Weights of a small mixture-of-experts language model, trained from scratch on English Wikipedia: width 128, 59.5M parameters.
Below are experts of layer 2 (counted from 0) of a mixture-of-experts language model. Rows are named router (the router's row for the expert), gate (a neuron's input weights, with its number), up (a neuron's input weights, with its number), down (a neuron's output weights, with its number) and show model dimensions 0-127. Each number is 500 + 50 x the weight over its row's rms, rounded and kept within 0 to 999. Numbers have three digits each.
Before each expert's rows: a language model's description of what the expert responds to. This comes from a sample of Wikipedia text that the model never trained on.

# expert 14
What it handles: Word-final suffix pieces like -ion, -ions, -acy, -gress completing words split mid-word, e.g. Repress-ion, aforement-ion-ed, con-gress.
router:529522506520494500417634476503441514444560401558493498521541546502555500538470487409442589531509453448497529518555497422473476509535498518470661517561486479534461538559562414423473575426493426523480523573426486406531507469528464463517461522536541414489535477444442462367554522499493596437486421446504458542526556507492437394520451490535472517455580486467588532455497476479522516452545
gate1:563520502481499545482544506584512476484479405548491523463457504470621559448453500430555546507552423465556529550478522425549505445508498574450567436477508521573576518494531398573537521498561495521519458492488454475555569579491538489522364496510484431506449469566484555503489454529471486537528517434471433455569408546546470467530450442539499669462508450488537532415631475502433437546509
up1:498564468446529562481524520535512468534404460535405496502510518531526570465550509538518573471520474506560446519506410390466486556496541567445522488472436509466570506528566421549461592408516506459495492455501430560481523527492476497443538551575428528421411448503472465539555550524575556541514491447576346488563465497492406442459510521580460638500471466595496523446501536428434499542495
down1:537475505450549539578479521613468446543568419545555564445568533462545546498546526467438444460440547575508515537512475500502558482485464579473474424433468396532657533546505580489548471486449491401527465508602562525516464547452439539472530480506513522505524491440511624459461494502524448480523572522502463437542594463473520559420485446555545508505497496547550409542504514578599538434540
gate2:497519531445485475464436465527371474472535477411487581492436406459481476467496469505497501459425534503405529520479418467497521583562436515527520424389463453424444494463463529488545496436420557550560461511554476411523477558513525468425464486499528470448489561477468531524447539462529609500482467567519621477473479508494501500549416444558536459574556452535417568553509439480625500440413
up2:415594495479575533565527508449493462556512571459408520437494461564433528525566464588469541545469516450495487450442541537504455464459537522508393493443497493453519511512472495468469524472405519452452361463557506497528537461466477520439549433452566501569466498441484534432521456497395452487441538440430463523530598437440495633595466496444578564424511483492539585411500512522464500490462
down2:454455488542584498504552501510448522499515437428534447570457507477444554454538526509559443472471546474430528468535427447535466543479480576518518473594588506419484575562406473553531505522546529486593434447609510379519472537472471534516465498422508515551473528505468511511478531457455521449466611520442533552484505560520485514429489456394634610464543580537514459493604513512535420475435

# expert 39
What it handles: Inner syllables like ud, ok, ey, eg, ord in names and words (Yesudas, altitudes, Quds), and Park or Farm.
router:499511436489544487462478531458574507546461518461517560500481599513517487464514529468527474458500515558478495602490449495552490492526501574464624574481500553480496468520380373588447525560480443476454580500537412412560522509504514497535493529508481420519492429486431562446409523524456504497333404446436488476591554453489486510597520441551540506538599520613501529472499492458470464495501
gate1:426507567491497442485475498464560637465501517425513691493589591446549473505472520488560482453532497539459459547529539581503549441465469474482573487505512535531481592525490473520494535511391525440541529537434448532512493600573506474455429576495575444591537474613446437521528525558484513532482432537469522460513513531509506513515451511482453499414474525555440593440512580494562476440456
up1:448491519391424481524510511536418518532522423522402569476570517510475495516542464424598574477481524513502548555426610455444564478516478538480436499457465545592504429543445507427443438433466540522519496542467575475512545596521539474485417534526432512625509487484460436567588532534554523458502505539493446463492471444506546423529414432607492531526527538493465574406433455510471509563515
down1:370532459474484483476400489517508534606501499479465497460523544522546430440487520482496416423567413575550490520528476535507433538482483551551513516531421519532419495490434536526554555376475501473489514491501440493522560596537459425565495470504492448447578463436474498541541505488484437457380540568524536546461559561503430573444458448492439445541570529482602628475481460482518489398483
gate2:444449522458498470475436473394520496530473522419539608506490528401488558412578446494474534529467511447501447542513390504509529567441473517463503473487461518472422549483572378505467516600535384437465492554570545494534467468492411481474551505536407472428485577415474476494505411546509495515576533493456463464574436530504527600520491354487523523548501526493520455521556558475440541512447
up2:432450525458503529587452531544554477516564504509535537515437473550568496534572457466429537504455561508525453525549390491559514569510488504628533552458530548503546463499456491520434410544519578473442478510537530441468511566527418519469547412484504411520427457655483584518502444536555516476636581490504547494473555552481547593488509591537519500479557555543465519465495504405526529576532
down2:519500493568470499479473497523475506548525452506593540506469492477509479408521501528490518583579528440456498492548469585473548584541407480470506499530469543394539507540424478424498524519471456446633582521614425596467551515485469525599605453489452518614400477444544496490567571442517452583433545494547483517534415514423516500481521478507480528510479538424496523523602498586508534431532

# expert 6
What it handles: Military nouns after country or service names, such as United States Army, World War, Navy, Air Force, squadron, Lieutenant.
router:503509456410493437488534558506476380436409440483588503603497549481554492477474448497459534552498534523415517503475438503482479526528478445522454475588425515544501603533468420478448615465348515515488559481538467345592585475468489576499489582572500549519508511463451557475463496526520512507503516418579493438552404497472532483437516451499502505496500493500447477516538434442543431537518
gate2:476492478539533377472453513489427398409449536450495531482570504455532528472496565460522563538451539538422486506479473538515478539423460521492483487545449422455579523532435510542494622501412454501508530481477526435543392462542473544471485525428579479456506383524577514510525505502493608413520425505574437427507394479443550564445520422401455491557468520481452454463480484430444483453483
up2:496451569446437447408490492515380435519425531463484507547560464504522565500550484523529567603468409519520473530467519502477476551570500477569497487549476450509511495520405436462516573553471504462580410461477467399586481527490556638499514512527522629522481430467460527535449499480542558561477416446478471509481470417584527589431468478530494567539496578446466514420436453441489545511470
down2:511498521524457580486576495550488532452534447551486425484494508497439441528457486515469465487565516521471367420501447529450520411543532441554496539564472547553457429450503502604597508521581493535532500505548524556535574635620530531547380569466517416470457473484421491557433476399521513523463473564462545534491519528494448476580458459526565436441456457539512549443476600515526527473528
gate3:535433552528470458467437507465446467447519433441495521527523524493541517474492491504452560451574416552492537504514441480517498539527461524532449465534466592582420605502461427417438566480452507514430474477606419400627533480398419509519493535446481537503560474441481490457596453464557507425575581538510433465454430446446420472422471473532510491537552481558433497452547429492549468470549
up3:494578513602564493482517483535529505513496516501461511523514438523486440607544488496466487466487496492561426515458535586566483516512564502447502514534578426491417441531525462558418412505535544440476504473449473558394409582554512550509528476535497485545473517547524623530452502585432513617442484469475594411566513563470485479549525611532507525542473479525584529385466602521499578502463
down3:661552507523573455512454406581477501526449456521528539462428406457450463476480458541520478636554553503463408578532405588538555499533478528458470521455476481556538445589570509431505471537427493472436594500567550404482526525561463598430499502484497569503486514497507513439563498502523502517424512454468520431532516549502547531539449470561523457457482454542496422449539508485593558465490

# expert 54
What it handles: Word-opening prefix pieces of common lowercase words, such as con, inter, dis, re, pre, dec, as in advisor, accuses, portfolio.
router:553436525398579489574561521482444518482459487470472491547540502498511451538414486465501567454587543424443505510508477502498483600480514499537533482527457562528389504565468484462548539559481435510453607500509437458444528508597418459589551547512499528444488401437439568482490545543407557529464575510543508499536499590530490456425457477536594465461494434556513605482525549496410575593472
gate0:455495473459499517577545458528457437513444505412578507480569552474506479473488504532502507565526546552505452526497420556511537440550490404464578555463540462476502458581484445508534569546511491419512484497474575473476450446524533560540481484503515521541419571478571554409510420519448586439497613467524361510391566542550495404537506411513512473536466521393534598455518512430439534519424
up0:500543512570474327543513538496511563522512433611688399524525501532533488463517463487435507553469573632520491531530478491534538468543497536506505505551465590478424488504537548500547442489414494518536574487393477537414492448529441540457516541473405480485528499501504528572504532551625564561557563489526496465454482475490485509550471496508512482464570420448539591520507524479502495530529
down0:570473491334520518501523453424517452453428487409466546540517561566526542573491491460501539438487578398525521531546410397478491565445447519526512457562506533466465540445546446483505499510499472412423552470493536467588549527475508438433440483524466528578495463454503544467508469373474537505457521483484499610520501545444561586474546567464400516564470593532458582498465517566498472534473
gate1:484379490496489454519509506449460460584432546480613485452482473525487508534437418439599545475477606487467459439559491556561562510518499491530601540488519436553456567538540487548513519519483573481552487599539470476468628399555507557471544582487545409548503547525486431533494570502580521513554452469460491556532452577520460485586504537495486543551454476466434378473521439478532503574525
up1:492424491441471526559537506558401472515456498500509457506455527571436464538465560477446511524499481597546478527472552570481524485396470548494530496478542421533490536512477464393469569518440455487525458507641480565498499514487544478398474612413606520528537554545571501504530459403554566483502475457542474545465495552533428481607530456496429500473445582524507525466398453549513549373473
down1:558475405539542479497508556399500492456401539510464531427455444505479443483518553560612537491459521527555494566513508503583532397493453470521491574562394485422517533468644537490478444529584601529563456556624610451449490460482520518543479453500520522506525486439461459473552513482580483486610495543530476552562466547507457551433516529510481483560489499456459431552520529433431540497468

# expert 53
What it handles: Beginning or second pieces of words split into parts, often initial consonants or stems like publ, newsp, S-k-jellerup, Bash-k-irs.
router:541553504461562390482474503545474492490386474499494560491523501525542649560482469507473527439468556513483554510500428513489526592505525444438515570503472538467432616554468474492553511573513542523452607579477431433448571490426553576504487557482528442453444418525481580519471537547568543439483516483544469506556496525385491474475512458462555478423561506486516640514502478464567583517552
gate1:471522546434602459499508452544435498415437510494540539483543490566475549457482539521449545467448493412529461573529543553496515498440468389397534551510432495534486483545455540518503547495520497480432481454550468535465509401513399463519442525587646471458497501425551491485515484543444570436470590426517511511516460554431536522464547425420509468426571466467489558473428414553527397580516
up1:578440467443528496444504486471538555584503498529498469513471493484491433575465475404526476453495462474436496422537448543471328479547361454575495469422507479460470555478524555464449580559470576440530523546583423533533569545479548561521462597449516480503508571546502507523503537577535570508556415414522474561481551473447475474538502460463450425466602433539460441457458525524507536487451
down1:435501512467586515504522568450498529518527562516539532510450506455597437439441511514488474627453555467564577474526517484430438565403548488581515526581485473553509566559445529609515489602478484567517522459488481514592544480467534479532475568491486458548466436480487579551500488501575593451376540476445411436561517536508427489468567397522574555432506527533455535437551556500466514512497
gate2:583452496478534425615446462507481515521474454398500437499546440516472522576401474451433458465508523436476521432482481482431558558535522500433569455557436593556550558455560444575434515483478540491517437556402438528569430593450503492425483457463495440584498529407495506539477486499487660480458487423487483471537490491545523453496492438443544517513525450414535541560447501424479484529516
up2:497536416474495486571478523547503519447391507481528588482485626490517539511501523479566473592528593441471463510482468485472476546452404462473414446551439395456590438559408524530508480549471443537544468512468625432431598471424592512505474542545458508549414451561432435524483485530436486472460575537412471552466483531398510514538525486419545481455520473501478463488461470470493499472554
down2:484596527546584453486504459427533417527512583510503512410522550501572462520508455429505522540426458514501586398549539540523537516534521608513496592484534469462529532532557388511472419555474517513512458538500472503408496495540540436543613507544448526454526561557549543524558551551538452500506443582524471431474553441509538432596486491543474418526557466445495536457394503525400396504500

# expert 17
What it handles: Pipe separators between cells in Wikipedia tables, especially sports statistics and episode lists full of numbers, dashes and headers.
router:479550453419530424513526501472508483492394498414561493648520461405538500500496473445596510516558497449509473494436488560405527613588477426413487498553463511507507513526561435566477439527540476546499492461490475471553524527464453506523483543520634500506538551467376546458508499522531515555503547503589478500514466506437539452542467424519485429505645470567474494562533464394468555503517
gate1:421535479487584499586487464511464538459412526484522478562534534467491452538443363496476512431518410482478432510400525482475516508464439555491536480495444464412461479571466502422455523499483541529567527488575507478423476461442545433511489537564478517490534550518389402443526472509503523449477448501526569600522489604530521573506443535368540504556513566496521417431546428407495553583503
up1:542456461525503429395464494471528534467542525433496482446425517491489396538498485401455485501496481484495515517581494393516506480575521459547499530591637494466439437551470542440516483490479574417456438516531532469447546507503544522500506552513460570501537408428576571508565439454579554516517536477529391491558512614608507467502494621529494519558440418503524559499489519416514469458564
down1:454473494515500463471468495516423460540559481528550472571495412472450463596525576561421516463509467482446436496501440443458405496471480534482544517529582498397502553607541541451504522564582426473524480524537485470493504489588532490520527547572516498515529443443403498556482482482452532468513584505552452441512524455506481421445615505517535381480483541526473415416400584444451558383549
gate2:487539569583589469433515508510551440465557445513505493417453483554481481481536448455397503447581557535395455558508427500452489462448520544537486543432543490519570593520400446437604492521449517402533488458541516487501524509581454470416546530530484514545625561395497501486452501493592494545556475453512520553457441517542466459410429539565519549562539564476471544593492488506491466488554
up2:534499550433455521510445434463445451529478439480518521495464504497508477536507628471459576582528533495580439589501515520477430550536556438394579455461464465469620513498591487469581493446570587475517510485505540511553391489472538457508520536432566481483539521539441471481470440431614507524565528433451532521490430479454480386522562469503532425521485396515553467451540536483600525476563
down2:563495478547540553509468440454500536449624586530468505594517493458605486507485427492556491516474512496527439521479453536531536489477511457540445541522503552528498544450572454526492494420560510540523582558478482459526378602483359561597446554504452461496461489363428581544543539480508536441513471511435437556462543434394499526571517499482505530477453478432587460538498560466515479559454

# expert 33
What it handles: The article a or an after is, was, as, and the word piece est inside words (milestone, longest, Irvinestown), plus tern.
router:504505579534547477541559448468427390474483425534533550501504556598499504502517479516474593561608446445385461496457519490526565526461451398443516548471496529562516534526445397525517470451484515535463468481473464506598528487469421530604453523463491461453596504536491560507414504542452545547438554421434537449592519405459557495550552481482545484465519486471640521553538481442463491484527
gate1:457525607571537437568545561470468537603563591490479532516470508562485468583503494517470438540490495480482487548457531554452506482554486453539514483486535504482449467535365392486394535428447468470501447516553534529555445499585481597505546576549532486452517610535471571514469456624430478564488531505504504514556463483493573494531472547517408500466500557491568426487517426393560483568449
up1:495425519489450567487455402530490503533531365521482487523540463446498494512542430405520490455520485512453462475468470483482579579511490553549514560571494475579485398470484596508531517438552519503545499411538563555482519486616531418543432462462553454456425399470546477470546485457493516447576553563516529458527488459580470456439432424552487504413534459569436591479427534444419570484517
down1:499477463528511529514568653499499556515460466567535517577429518510487496590522508543550529407503481413386498563489452541526503584588446506545515573451399506518509485521469460546545523527446574563439539419507469608545481452505509486442448532454530511536551513523536409450518446510588497649447539493497466506525433484529582442531540531497552560489511501491580604556466432477487437483515
gate2:491571501557566452517458445537540559496462523533497497454429571534498423487502527517526441527492524471571386523484462515449542491450512474497450509459539489504553363503518595485522521549558457521569493534506478526425642464470513501527511560443462509499473413494491521488461520454379577539482499359503395475432553462462597451574600498417562538450465438499540563454506566433544505473520
up2:483462620469489516507516489479467444484529454509535505580491496463508640531483456518495589503475415512464491516498424491467464508531453527440574468496419477461492571482523510480475495413523448522480567458481489354517460498449492448536524447518488544525519532513547482557504505509547428543555457551529560475584372627523417473505441529554500492502588517422383495589481438636514593489496
down2:474520547507435448484530554481553483524508575537540403502521385533466508585497484525508494473480459503544525510442532480430426533457438507496546451585537547562508401554473509391532584503480519518566488456590539431465532554495471444583533508474558481446541499592619465506460608429435599534498514455481459524599446512504505568485514509419608478493404416430433507523500464554466516523507